config.yaml
d_model: 256
experts_per_token: 1
normalize_top_k: false
router_cosine_scale: 10.0
router_bias: true
lr_router: 0.000618
optimizer: "adamw"
beta1: 0.9
beta2: 0.99
train_tokens: 430700000
steps: 6888
dataset: "wikipedia_en"
Below are experts of layer 4 (counted from 0) of a mixture-of-experts language model. Rows are named router (the router's row for the expert), gate (a neuron's input weights, with its number), up (a neuron's input weights, with its number), down (a neuron's output weights, with its number) and show model dimensions 0-255. Each number is 128 + 32 x the weight over its row's rms, rounded and kept within 0 to 255. Numbers have three digits each.
After each expert's rows: a language model's description of what the expert responds to; "gets" lists some tokens that make up at least twice as much of what it gets as of all text. This comes from a sample of Wikipedia text that the model never trained on. Tokens count by the router's weight.

# expert 7
router:089142139144157154144125123162087137037133076113124099166155144143165149148108094139091041126194165129210077165153133119117130119091116155120117144115110147124150138170170149107133153122107163064138107197123080149125100114099122129119127064085141132135109077124161152051132139115104133106058158114093101142118142150106098134083040117092151138065093137146149196123122183144078134121122092163087134054085132149116108099125079122145180134117105091176139099135157118142112152109127159143171144146123085110138135113132152153176130102140139104165131170049122150170088108101134094099137121127106059145171140114117167099146163085094188101141149193138167175148065109136179147082156121104097209071124144150150165172100085160137081086135146130152122174104105089125133128056122093
gate0:174143128173099128072125135130116097107154129118126108087159091155157069180098091141151110066124147128103119100198129121145105117091132130182186087164136124168164026138125194149107122154092118105179132132115150157117116098151135129107068059157153188207097085171154182116129153124126093158178078126097096104201120112145108173155170112137136146142138069109127177146122147148135097125081152132140226115156115121104198171158118166135066158102105187175135128148121118075183094128121153141134165107085216114136136130124103105139144069128119174154095162131148109146171117107189031135133123139120109176134135154148121101115159130152109169107140066131142125101096135143152116097102121161087112110154088142145120127123093107112102135124108127175133120153157102066170166066128182
up0:157098123078122079116048065126118100057165136152153107115166190074111093122156148099154171100136121140142129117108065112144155107113109129125094113147048103149100177121131205174072131147072111113079141143115076131205065109147171173138142104173068119120142077080172114147154118120092134104119136100107187143075140181042121123157109102106112142189074109130098083119123163159111125102051109195132149094103120147060187092135047106126125139133162119131121101122087144118125130153156150166094090107167172147118119116099143156087164144159171070105121130142059101153118148134130155090114126154142158129096122106111169118136135084110096144130148148092176130144120131189137124082160115136113120112151137145105082105107129154164141099106082086116172175156134091155121069125060127
down0:124141090136156126129128158109107095059158148154146158084203088143148113128094154092118128064113100162062160051203112123165107115146068150154126122147146082123131123156085126157202137081129098200058180171114148138135147175153185167128152102134153126090134088134170181173093136097154096089102101095126144118166108134155196203098123159107131184158188132135102031133139129129189106135118120107115119158153136144141134135140106100133154151137090090129148150144102144101105126078179124101128137174131138086154114116071098125134066133095133123142187057138096124123102155137131177189117123153098069137138151109123160065061119103160147162144108168126146155057152164125099125133106111175192098149106113150150104162153113125144116206179143079168119121157106104152130118110106122
gate1:116152131108075142059092073145109099115098093092105179179178119160139121140114112122098111145102105086135124123148098082097117128141124182133099173210101129095119169092135159169046181126133118155123192120150141138130152103120113113120120139134122181097174128160167076147128086108105139147130130152132150080061124126197147053083145091104085099094144058147132117130096133102102112168108086062161117160092083072139145167117129117173145145094111169181126129166144147162112159189123164159113114096138142078089148184132097081135128147154128114063109125133145103200073125091101155144111181124123091137131088171114163107123151141103100097114105133145144128172090126191108116144101175193113109132123174133099125061115060154129102101141123151102110173132152184087116246146105143
up1:109166134119170110147144098114142166105084140123134145182142107099118106211085135089073091107123131112131170087110126134201159151105133136176098106105087130096160158088074124102116138147146188128115102124223138124140085174171113156158142104218103171149127081096150111133140150108108128076152157132107126145145137195138115125133138144091092119144097090137112136152116148141121136131058134180175166098145135086109172120124112131124113043153090176182121138131175149074159173143074156100085133042193139152095045147038175120140126108125172093082190145135109085112151161125167125172096141129094163148126085116132159135120144099086131175116127062124157120180107086121080144187175124157104153127140141089127123164093126134162201086137082117162119141146100132135113120083131147
down1:145092146138127115210209108131126156168112135090158139065148146160088136100132159086162095156081124127103154113132184140158038160091139140088140079024084130149142131087092155079160208158153145110142123100115136106085125154149151123139137146131131123114156101096185152077173167114171162074193130111116105139126085131165131107104087167163112098179127154139121108133038146118154142153136179167139093133127109160161114160155119132097136062086126185093148080170104104161123126130125088099162122131170117137121093134142121175109117085143139124104085111105148132084193098116200112106102078128120094121086164130130106174084148112127090142135112109059078131161121140098139184140170147123194077121132138108044133125072126122140128141159186123142091129083126157095111102064096135
gate2:134125117140110172141131138085137137151125148151212166089112084186092113145099126149125111208137173134103148180108164113141127111131127169196128137124126123078174121139146104150148109085129146160114116147100161135100129104130145112093054087151144118108043123122086090153130090207165117112084138112091084041155156111118113131174122096151149159149164133087151182078116121121108072101177134160115131073077095121157172096092113127133083151104092140154091143102183158117121138095149167182094101101115114084153125163076149062136156169146158141111069110133108145133094211176118121125157122148160145118090128112133146084075166177111093095153073081142125117217150103128159145169073153086078140095120137122202081132116088151125106135103155192112182108105156120145144167131087095
up2:141110118099116172127130085105145134026079189122114145138135120107107133166129144120142164140131084146125117182086117060152110124117084101079098131159175121097128160159124126163093139139149071126126064172120114140136035139147129188171178182088095103095196112055132129177168170101127158091132177099162120138103129077157124174121099111071108098151096138163110170166184123189122129114178107124143134105102173169091088112117104106129174112118164156106090103138084090092141189128088089147203143165162106129153152157067136168103119139131095128126159085097218152122164076081142095170170112119094107155160165103119112158105123134165102118101149185118127138111129152122133135125115157072134131160107177112141108135202177114116174127122115076119138127157124105213128103174103119
down2:192078094161114088182143165088144092107066064112181140153166171149158071075112128144111128075095121113053144180101157106147119113143102074130064101138141099152173117133115094156125143093107087148151098095100117142139149178164127070204145125148156136166121100078116134139189158129180104132109156118112150096082127177141182174112076105155131124139080198220072067140158158165132130115147147074133107114141146152046141128140135059177172141121128106189122091136138121103149150100134089140108185152127084116101099160108117157191122143118103148126090135099136157101149131058159130112102130132137147171118131156084174173118189161137119110123129107127187166106110178139203118155123135113182105151137109143098118154136194127169165129117103122139128099126120100172120076133109167
Description: Closing ")." after the year in bibliography entries like "Brooks, Robert (1988)." plus sentence ends and connectors in biographies, such as "and his", "served as".
gets: ".", "\n", "\n\n", ").", "),", " | "

# expert 4
router:114111076131149122090210154143139100144136126091136192161097113131181148126150106131113153170112133112067101154165147134107098074176104145098084061114146133177092152121110109111149134110152118105124119078074150111099148180075107129099174136114150131125103163101072089144169134146062070082091097125106087101173091091147129095134154128166175074110105096139115102183037133149134130144134121061171121154170139056102174125058089135157135138178067162124086151159139153118183069140104093110161113156169174132113126153106151122100165149136095152119141114090083134087123164132043127116108161179151134101141159132183172152052165185163168110132201111106132145114119140108146161120130075160140145165157133125101077144166153079136111153133085151144141129152103194135124110126138074
gate0:140053146130114118134131151109189089128172111158149071130098066088154135154135187101150156161133110071153126131087156142105162097161138071169193137175116167061181153127154168187117139152175185084114048115143172156135098214151120127169142112119105157182093126134142158093145143108080149117137154163158143116078102090114172082132130119118078110122119119121106168066136114104087155126111199154197173114155163128127111169117119131144123055166115129113153148013130108124100122118168151074168138116157104169088154140104141158129134108140149081080136074134106147116114114093110118148146158155093144129086111160085129156072084177079106152135154077101132125113141145116154080128143149144151084158114167158124120114127157138096093195149117029088141165112133143123111143108139163
up0:124141149155079129157133136107120179121131039184084183119122174086131139195144160115121108116175100116084127140188162153100119143146133096124095121133123103120113170122120210182126129107116119112102125104149141155123174104128132168148158105102152184111167205100141180125160097136116129098084108106184132140128096129126195137166167198103095120162143064104214154070112105094130149158136188091173131125145146114098126142101103124161186071046116144097124068128071124133140093109117157142096104152105104091152141097058108124173111169154093113066132100095123142158162130166078141131210115148130135128140143134144116141052099122118116137095151123129106184184121053151083114072109123154123144094107091120149098080142106169147165114176154077126137156101197117095105141173121156
down0:171117129136145116172160083115137128105076084093059105100096136060116126151117173081149074106157152107095092176099172109105120137176133150113126065164111113155117093157159164170147114103129153130138180146141116068167138155133111161123201129161149136104103101119163142159110166062156167074107117126146096084075104119113135207169109108167093141186197123092150104096220137078110160153168106121079146118127163160080098116153118148152151139150115120129119121106103140086107116053107112156170119130134113097146060136098148167101128184078117143089182145103158210184124141161126110167100141084161127147091137170118113098148102086151177119053180123151093076116141104157086113171111117190132123092141156129091125093087170163135137107126089128128140109108069105162125096094181096
gate1:079170139141158142141140203142135196137162140233100135112203133109160123121063074108069158123171149161145184094114149174123080158156120109123108104116150117136121152122129124128128130157111130110177064187097119063139171109142099115139042129175067138078093101131107068157129152127108130157126148138097188119139110143153137127076126136105093145127089074075156120105097157134162093141118161149161110089089121074093099074094168161127094166114132113116125097130196156025105112112106115099080107123120102122087118132114089146102123152176161127076108128148114146095155145124072159129120155106146111132111140117101149131111143084092090193188119107149095106110074130117133139109136109167171149080116135091076124118070107199132099133187156097182123066121097142101180107127143076
up1:161126141092086135107147114154093133069147118121137128146111123077085183153153147137125149153094168141176183141131117107116147112053155129134145119146111101128132063110169127114107153109117152091170119062157160129109113110098149139134171101138173056150110102175105172120078139054133110124098105126153113138168215088086171169174111121152140102099164115108182144100126134151177163113145183085169132134119127118114099126125082113149125081127137148109154201124094078099163165127103134061172137142105095146202087143094120069128161068128115125167082110054100120175140199092145139151076080173117128134144118135176141166134148113141134110118196156148129124195150117127134113125105132130179132104181161154210103117093123048125163125086111159015092098121124105104129113144152172
down1:169108096136066110163111101105229111160115079155093184117130107155102144107138133094152153189105088079170139132155129081118134083171153128133123167165164162160120141103155096076153131175084161159093138129098147064101050136112152113180143116164163111142183097242109209115108129126126144103081100070119156140127156169089114129094124127104128133126234115120141080074156114143139163135127159098104170145127153115106124163159068146135132119157123074154096112077098182137090122151166128104152093109091133092068124148126131085094159110114140164089171092110107092103149136114143152078115133157089149073113155176106127083136096136128156099153110140166119114110144081141173166161108130182158105107174128160147216052152156133147092164144152108104128128107180136141136118124117162
gate2:101088173165133122167122176168172116096095105073126137083080105128166128066120132120070098135154088074107110090123100100064185127109156162138167148106101098129143144095079151136121178156074091117070158094105124116094101135106155138163133092146186091102115068090106154119090149107173123110088137148126082103137163142143085084143120103142095160092120093079133147122133137165172096157082101129119122138129092036178151115129184139148176118075142104146139099090090158120095116077098116145140139185113095104149161152135087083106107141126116183084160133093118150162120089153140072165162175134144103166084142103159122120088181147015117111107122143146142142097084133135163110182134152128128081129128101156151125097199164124138138068166100195136089099126172198191084166122142131
up2:111082135063100074150116155141104099110184181148147120047154151155096116202182154095128127106110122154155137140140098105111121136142097124121188163165204135143101094102123164172130102079198082090123113143134101172156108139135093136118176178157081110135101121140107130124168177158077127115139060140111131067098128134101109161109129108178129102081114165128188127125131095181057148152142126100125184129138103130081123186152092087112144111173176122084206133142109141130124133120191169103150127119173141158184088127163133141188124142126155145184131128108164159109142134143134167175076085142095176129106060139114130151128113147097097114112127154085082148097142074095098104137162120083138105152152114148099057127134066134133137037104071123082122188174105141173103163116117085
down2:149061146118156126173163139138122122101112093151127082121133180159098112126078141150166023149168143084113144107067111170145159135097105087102107164137151138137101107061153112192092141067144155170151160149190050128128104093142156146137138159140134117154130051145183131130110083128124130097110067055212129156125126133109134132109070101154139115116108103175067124096139158125092130153108196162121138115128131171118113120185129115129134133143141124088172090168142130106105095139138145148131134121095142062168133158103120171145066130118131150167124086170114167099129119113067101074142067160136114160142155187201143127142157124137107087080119104181166094112152133156116153125120070135130156123127123129105087075134128172148161133116099077138105117121052121231101116173190081
Description: Spaces, dashes, pipes and month names or in/of right before a year or date number, in tables and event names (Euro 2004, September 3).
gets: " ", ", ", " | ", " in ", "- ", "| "

# expert 13
router:130100127122059144116120108160157121142089091055192149143141132093118161133148212101145126094161157117145105164118120129087165074159109152081171122205153116069106124139146148129135122095122094189129150112156103150150142152128109130161068133142148126088172089087147172092096092124129172133139085198059095112128117140099121103130150054140076138162098143112103125134123083061145158105118161173213141124178121157115081148165119144155143157219158035114132169125129094169162107127100142108111117116128139201088164136141124134129166132167121149104184143119129098095160084105120106146144148138105100129094112201110106104100084105087114140129155123140095114120189096145107125133121170192070108146107162135130112145129076091116144123121144062144178122130172102091115145167125240
gate0:078108109128116076169048087163097136143058106101136119141147168093083084103140125133170119125143102151144130159095125154115134116134098105169189135116112110135116109091093114131129135126111096067166182139110112183131121108112143163173116119146130156095145116107108114159118119153178038082067110037071068186122141143113040177078117115102145162123125190112095146144157138117125150098090143146136100120160143154095125133160071175144152123132128137124084130138079140171123150120126128121128162136105113139111082173196185158147107120166122173179094163097102103105103061115174132126044125071134179183137177095148105117175195155127123147102130137075118146103171141204122126130163158126146083101117115143157152172140174147050124130175104098153130075121133097131105176181146157
up0:151124114131114109126097109133096114112138102098123172178181157145130156120140097141147109158150226131141154184138165091117168112076171136041143128183127107146138148191116143207205156016147125118174109127175082190129116114141114087134073117129175184113102127081100177142134072130163160108153086144159129092127124122108140123139155072126125150094107125111139155098183066120092068109189138138090138160192141094193148105093110157146127146123165147162141139128113174114140156150163133160136139088112082132156141160128120110140201197148134080093145111192146102150162169115100126187142116154151107139088163105106073151146120135132126092208171178036089107135125123155142114068141159123148085110098141128159154100096076135133150077138114114102150138108121136134124128158117126
down0:114154138163185125115163110124140085130090078122135113063163147186163088114142129126127053156118094094078132110075103110109099144153140167128114180157134115173161174091127143119110152064077129097105111141116185093112135164135045165130125077112146123145168119135122168109092132181105118165150163194137134138157192152124116087132104114137104147131122117104145150117092139117203152140108139128105175110154107098137055142144098152145148154101161141080122110068147103149139135113159111127090095159139177145154132133106163115055113162077117186061190091056113152155140199118108136079121134153129126108094119118178174080102115119156099141096129126130090152125165118103119105166114128129066088115178096097180064101148184093153112199069141090156056124145068077116088116101185098
gate1:116159157180140140153131136089163143164120070106133078114110126135126160063108139172159148116070088126067087145096111201122170155141142124107157120168171127123187127096181160164118095154114125120112129170149118133116135098071154183126080156152191113158137111137129124124155102122145117149108108101165137104119140066108092120094112075109115112143120107159111185063148118170141117107081151125170092195118100028068069131179227060096167141100138157150135156038097131175149110147109132179078098121063152126120131137123117153072142146216146110115129118164112120160180151096071154106151108155079124126157115143180149134080143118128121110136149143066127126128149179118111130116139158156120075183099131101124071108123140173128097052112151141155139118117174166132136141162085143
up1:171080133060162106155119133080117119125134146161153142079109137124096147158138129116171147094105106092090133144195124114121133132084097123134115083121140139114199117131098170115162169115141146151098169149094167082102150127105117098126115134146126178125175151194161091179094060112135138195170113108076142086073118117101122122118144157109141071124140119132123160067171147127119128104114172109142154144135076062086137143131137106132184127156155152096107104107180116124151136100161084103135100161125135162180162178121139100186162132091138165100140136153152122058165147157109113124065175150155079170150079147072174110104142195124143071175177083120109165124128102102101121190084128133141047161138070082134073083060100147126157168091150092126122216128101139113112176183076094
down1:175110136122166086099129122175139121146158144123076114120136125132149089201089154147097130154151060121111141152110168103138128108155161139078145122100195155109131141113158099125090125125133186143075135140109117108127143086124138141089108129156129110193154096147100110210114086146134080112149114177179162196112158163144160110130113164112140154144110166130151124080116204063117172156155115150141084150140103101132150161134128088070131141096185152082136169129150136177175122162147119103184122106074092102104141115148099164113151195157079149182110167095121115143122170161143083075154126147094063094085179171230142134182098104194139114156172136156165144128116221128150140095154101136150115076131137125119087216167157081184103120166098133129147166136171124129166111093132106
gate2:129104192202109099089127113214141094170133120142128086084133135150108070167125099124204141119147140065124148168125094159136116125098066125125155148133164075136165162118178084178148088136146160092089150160054136149116096115057155195157084157090136148130070120088118144124120112127045178110167104127105134154069140151143085053148123140184174155106107106140101100116112171063171082072165141138098128160150152099158147122108167149150200073103177133145096114140157143171122158071113113102139158089170175155093101087143151119113110073111144062109126143096121114148107170117108125076156144100109104130201056162131129104125135143121196089119121108095112144149131136115139112135094112114154143148110130168158109090086107163106112090124176137132170117141156099097190116156115124
up2:115103150158126145089138137069127133126163156104069163116121086126158170085137106182109051172060167123143139137196082159181141142109116118123127107089146130187152119143110129156126113134080154145136104150042131096095170116079169082150125074099086129147162123121114135107184122115079187116106123112137139132124080128148183122102117168117112090121142133079117172097019141110084079145113117106096137135111143178059145150100106150118122056122173119118180075141185136125139119111095139167173154128140061155130116111109095103129091151131133138094150172082118180153109071176112094160105142036115123149155163116080085117155155145089108171161123119133187152099068101146125150174161105159120098129184106147136133102101134179179149140142157141169112159073159147161127144160204101
down2:111140093092172103151115120055153200146113179098118175162125083157162171117162122107112118077161161074080049151097173122110138142122115127117165048086148146170124085103110122116135123160117132089097178065110136137135100125160112183085109145174107114089149184114133085081084098153137131173110107139129106138189085144125121134083080173148163098091182158146096109157130144126131168144084142154206146183120100140093120139080127122096168201108133136158134114114174164114130107070095131170092135110118103063176175180121166156153102147154135152121127132095149130136138102100124139080155140143168159185131084133086166151173096148105125109120139148067168153153117130154126140070142100074163109091076099146159158131144133107142126113150068149185106216118072133145108192171169117
Description: Score digits after a dash in sports reports, such as "3–2 lead", "4–3 victory", plus table cells, yards, goals, Championship.
gets: "1", "2", "3", "0", "4", "'s"

# expert 3
router:053101165078134161163124163205129154088143119154191132125108153180128103083131116150130170097113067163160118122133150163162165110111078104146117154078104135128120071130153136148140184118121145112133194186093130129073082144108146164101158128127092104173086127109161136108083073168143110169172102076116157140111202144177064148126116145112126080075153102133123102123090149130169132177178107140123138081080105111068127149109173145101114082057089163108090146194200144117140144109139098147096073147138134185118180161138112145130153102177112159108155151122130190158145075170053137149168118110086128063113131157146136118149100073161112118135102148145177103074114164129162138100087116122120096138146117096085079074106066120138169094082083139125155129154137083141101145120119157
gate0:149105107117142155079161161140107124121136112103100102186136136147154135106053208114117132149176189104152114137121149172103133137122113127088115155073165141134134150167108070128074135124122075120099152156118132102096144104070161095073152140085148139171120154156128107131129219127131125115155137065119127117092123188119096127107141130104170139120157130164170142178142157081116191078170123153094131141079109082191149129073176148127134105114174104155176139156186210107089147125150156176080112147095161083109080132192153144113153118114072155129139157128107142160172109144131170135123157138175088131137105092163056117099084177133101151071172120061140113113117153234144112127148180140172149162084147161114176074136140102158127112146095137142182102141115064138198163145121129
up0:140122144166140052165173087127178171155106113106143083142031106174075098151112097126132080137163095128112084179068133101102093113112092062083208119174082132107098121141129140156128113173088131125171137130190149149106143120132157132111166150191151144113105129167158115108070138137101161159138150124043040131122093112101128187093118049113110189127121070144067080103189120100163162124150166187152120131136129151143133155116102121116168132112161077165080123142135108148138119189145096088080127139091121116161119133123085130122121135100142167125176108161109172111147087147160150126115138122160109124170154171157123037122153130097135090087177112192158079148146133128167116122114151114102154118114177152115146159088096117113169142099122147166115158140101169080135106049129154
down0:117157123133113148155117128050192103115162091146118134131175105123153132142154048130087121142136082089081134127120050114141117094165153122119131106137123129112106175131136122149170129111150080183171109088147110092177160143168092170130118090097119136177118167135101090104204188164130116111120192101089111138195119093158091111087156092105158056153172141133103119078115093114192146119184148083174093164140133131106119202101194123156169136198136168130124171106101128119135136104130150079148113127150124192152128133100108167116135145146119148161111093122138169132201122127120132130168155121107133107201129178151120152204144194150154136036112110106100112169083077143084118097074150038093142151106086101155142162135145142095113186134124122085153126101107146110097075130140117
gate1:092117103096117163084153163097108107114153165125116137131112137141115131189071170177077101169107143155123122131122128115128136162133189129120154221143097151142151139175162052133208139115106136089122190097125103132091145151128135144119111177115088114120104153130113130177070110147097070115119114140137145154112186116125117097208136114144100115041145105075125147120084143127149121126142083092149164173084122075099152125105217075144124169069149170187186140149189146124125098108099091168124122179088148057140174117092129098108130155175183167108095068088089133168106122130111107109167174139158114138080171126139167112125094185101108124151085118089144122126110183160162131138070140112173077100103107133101150143117098167101116080151185153190090133134099130172156140150159093
up1:115106135155129128167131072122101180161125104091151135136140119118163121144147168193112117152101118127182112090085134112135087134144138143065088156075040140141059124029090174088164084177117178159161122155110120142084150099135106131128136140172101096087123060108102114131110080137059115153152113120163172094137094165138144174088136123163157131123109157148148107080142136188130120119149130129085129146089106104086125200141084076130125144177125121131098192109108135189138095153138152138090100096158147164133172050180119175138152118143149107102105094147166191132151147091146080119149122099071152132095118128183141147142085229122179110146135114113170122100094054104090108131089116118118165139123130095167121082063069111150101113144113121141183103102108050138138160158151131
down1:135145101197102102131148173202121128119167096158086111143185116076106162137118099119110129127125039122079100099126171161132106110158151137198160080152139108111140165146105155185159110132113101055114160065097178174120134170131072138137171191092106183156150144140156103183084090183135133094162088096102186142155069146159128158046117163124105111189071199107105140116152134177148121168156150110101144137153130121133126148095162098149115144130122065113151099120168139128084125173143121138154182116098103127128098102157120127097173151105136144134062118150054087125131146134167052141069084145091164083077153159181064161092105140143141152111107114148132132111128087067115170133139135113109121168127143167109188153094126140135101119148117131141089098151148117133065074138159118
gate2:120176149103082125100102090149129170155120119111078117173166139138112119098163053152080098145103176079101072076082142112172125124171141129148104184113079135190131198096095118089174065144081115162148128145099123205153099167098128144146138060116122161104118107105046146121157070126138143140141129095106140171108141159172165144116132102067121085134128113189174146116120122148173137165152098127158120098124119105149123119122082217144149130127083165141119079094142132148142053149111126139092126110079097090112127165114134172145128114117117128096182131114156156046165109149139115124113203093150096141083122109139171191213128083093145168147147112099119100116122136133141155140077095112181157144123130113044095139154142153161105128176090165166126144124127097086172152182185110
up2:120082155076118102130153116104152170087157093133115170110149219114152060137166128140131115107176138099106153154120132160101071143193159151114133159096148145107135207113145104144127091107137115088078112122111083144139138169169182155153175125137103151192102109090134089134125133114089150077148153155100133158106094154144115122111123138129090111110056090087100130136135109177178086123200124178168173100097167150077114188109108135124103138155108147166202128134070155172124139121062133147164149149110122097151150176105116172143128120159093172153108096147123095077175165125126104127063126129120061108133129124220109089121098102100151164140143158111099122070169119138109157123126121079133131186111179053111124141106117118141154130184072198119105153088215097076131141137070140
down2:110094113126115061086083162165145144066169134104132114093170224134138152144126083165150115142067128099081162131100107138131139127162123124152141145097100185119203134136113181113132151152128142094100132126122123158131129150093097165102213149063108102138121135168133140137142179147137112163150160104128127136175177134082086138108151122139116111131154110125123074113081153106097127120118156088133151177138140083149142125080158130160181082097113100122150151127150216145164186059144117097079200130149178143111133183121062048105089090109142106190200087094165117120158180137136081143130130092102113134110124109129141082114131086108079061114105122065131130153090137122140135089151147127166184146164091173124162143148110163119168117171128108148140159091069154077102126116037097
Description: Line breaks, dashes and field labels in lists, infoboxes and tables, such as "- Coordinates:", "(age", "(#", season ranges like 1906–07.
gets: "\n", "–", "-", " to", "- Coordinates: ", " (age "

# expert 5
router:108135151156155138089125204103097083186117122147112107121103158130162121094113174099103149148148162202104160154121100137144180201166101092122091153133115119152167138091123142103146098114116090126184091099126159142089116093104157149109133141139111094089115156146080094206114086121126106097167096136121117079077146160086122115195098114171149189138165151128178094169177161101092139118151076156075128182079178189134109113179138090097099045131136163105148152135089148153067165064137172156183135130125142180107098121149170138142085121119114117162174088193127109137115164088167084152172081138150188144129139079139111175107154104141133090140141195142130078075167112114107138183165137074149115145146090129146122123137089110096157150163174173122128119128061148159145172160165129
gate0:185096104113134132098194113163114136159090154182110043085125074096108095146120107137111147167083099115096126149070157120109178129130088056211108095146124155104135195112146113084200107112090173118107191154162090102143113149124132119157157138158107144105156152103099184135082126170135111125231156120167115103102107095134119114144167142106161100074073116090158119097113123173166138108111178132114124101075152096126085149082103102118147148119131110172094125142102079158170095094105136138114154118068153081118175161159123203132116105098138113124140152103137138187135132116164205134115163069141124213101136152127179186120143150203133114105165124121157159120111110107144181112105097111112129073088129144144133135060129115046140108117152104125151125092198129122156128166122144
up0:097138150131112153114109165098133118146154132098092156134078137151095175123177148108190092136132152131138068170077175118133041132107183137130145122149155140172104104202087160162178118119149130150095120116134124077072143123146122143146107077168119137097169062192188120075105117061108121107131133144141105167130116093153131173098135114168078165094216149147166128101113121103156121109096135096126137130127119137144142095090118117105178129179122094121135086110141214117122143166152125064193168159168119142197113101111115132097148102131169098139103140164155147124156088183127095092143132183087082174199123168120116103129189154112115166108108102154133074201108151144110138114065096096099121156087145156154137132176122145133103127129119108108083182115109172084098097102089020
down0:116124116149117121130091090113131065077086138132099187099118065078150145099145147118182145114146122153125120091082063140140120125187157136082124113135115106093148047148131144126181124169130140185102108102130180146149160098069165149110059160176169092094155104142126115126103177079123075158070132150117113099117137089137141104121153180171056092078130144122109122145105076133109121115130173064129179097137139103169170122148085132117190151098097153134138125098172132081104168090078154075144088163133149111135134100164121094185087114145121146127138091131161095131136133128062123091092090154204130176137128087101141039105148178130038134142109087117074108109132149117147084107175102125134079208120130100113159131164136101103126154166134144143134144118093102206145113087121073
gate1:159164108184140169143113165142108153096207118152090099122112116206099185145140099099134149112157174140175160143095129159127147110153135183129113115126131087168122113117083079145119121201149182085148098111147155165113113148173124106150155101222164105060153101158110137132141118137088124154132085087112130116132127163108139168182081132179099090154089141143144095178099184126058111108128132166134133173166103175149068107159147168141129094140094140169089108165090110160127101139084147075154129154128091126082143113098077143108118093138162122155137077190201163097132066122145079165125172148077157149164126119172106116201107152068133134151121132173108162132117098173208126102115105146171104102120157116108065150124149090139089182086112091165124109125101133135064151138191132
up1:092138156122161173132157163156152174113136121147154136113188119088175193144106113198099130175169123068121167147104180106169161157201109156128075139143075152138115121137165156177161137114126144116145122092155050150142139124172154146115120120152118165097129148182153163127101200146134106095100097218118131140116154079092123107170086072151179167154055137167154135120104142167095160113154103145146162138130098148116147149156175150123099167139152161060165126153125115153133105141187109169095103088123129126105079125116181136137106115143093113108135113065158171147078120122121096133126133154109090152120077100203145063116096144087149110152123121107110179182133118107089139145144081109102072151173105179186127138116119136117107119151168113163130104149134150210168186016123100
down1:208044133084175109128080116140090155187115138140146140124133113147067123159173112154125151188127158141151104188147120156143113116089162114126174154098100100134119170140079136117088090121070138097136085062129150163170116129122165135150141125173156110095096088128091151140118173067112165156151154140086091129119149125068083139102137136116094154154120114070128108116193131103164180113145185132086136064115155159165093145175084089112101130164139161150120115146191122099081140131064148162095061075115092166097151082183141130143130098124130121126163119144147138104061133101164094136128131078132132210158161189158148122182170134100148174156110129083100114071158151126110124093117133138171098133056133100169130140114110088110116129031176103138129107046153138118164128116165133
gate2:190074142118101108104167125140146127174112126134159130115099118158112078104130180147131113154145136109086122057135104140071092122048126093093111126163105104169109084111113144132126081166186095117196134167103152093121142181165107090113126179142144121019117109160097109113101149062096155153097091147122129087173163123111129075167146186099175091155086207106109129125108134116138081147131108152090157113148113115127149157150140141191154202082183072127129177161124136121156130087159158123148119115165207088132137095122134134161122134145119179155136197160089139115151144101107091090142175076129126119094122099149137131054160198101119102152194166170131126144021135055135103160169134108137168121074167128104131099131132168144147121143135153128111117160120126113103108111157090
up2:168150158108128156112084137100109154107102099169174161162097085156151172112133192159122141197108159128074136153176103060100062120121135136126142128159113113165137102072129114132164138123156126144130138107127177135183162155132076128124062161172159119089099083089101098099145111165139092131182163174148119135095131153147166144093152098175098123134095135153124117081124118157137127157171131135120135167085108185176106116089128141126148077169116074101100168158121179128185154067161150135161122131143107138140135099134098096118123124128121171122123164173144093148147083114147154111141163135255141162105165127169152079154144086110119057081105092120168041159138098103137117075127119144040107080158184115077085180105117071109116127123143151147134158115198153160162123131149148
down2:121117110193101168142143095147184100103160133137134184151157142166068134114122088132181157056108171148120117173142080115152135144058124145176100122046152147114106100135143074150146179120127122134095157150082093118192152066127195117065124158124151146107128159131094114131063115124139154167121132143122149135158116093084076084113151150132111133068102156163108139118193184166093104102106163059129161175107117100133100101131103101145181106165072088115078137175132136089100174130165096131119197122160133103116125169123111116137170102100105088149066152133141143190148093119105111112166175148115122139112178127111135195120064111143194124084103184127168162107134135154133155174099099080072196131166102129136098131117112184093131144151147126108152108168143082080091194145152102
Description: Auxiliary and adverb tokens in verb phrases, such as had, have, could, still, yet, already, never; also minute marks and range separators in numbers.
gets: ",", "–", ":", "-", " had", " have"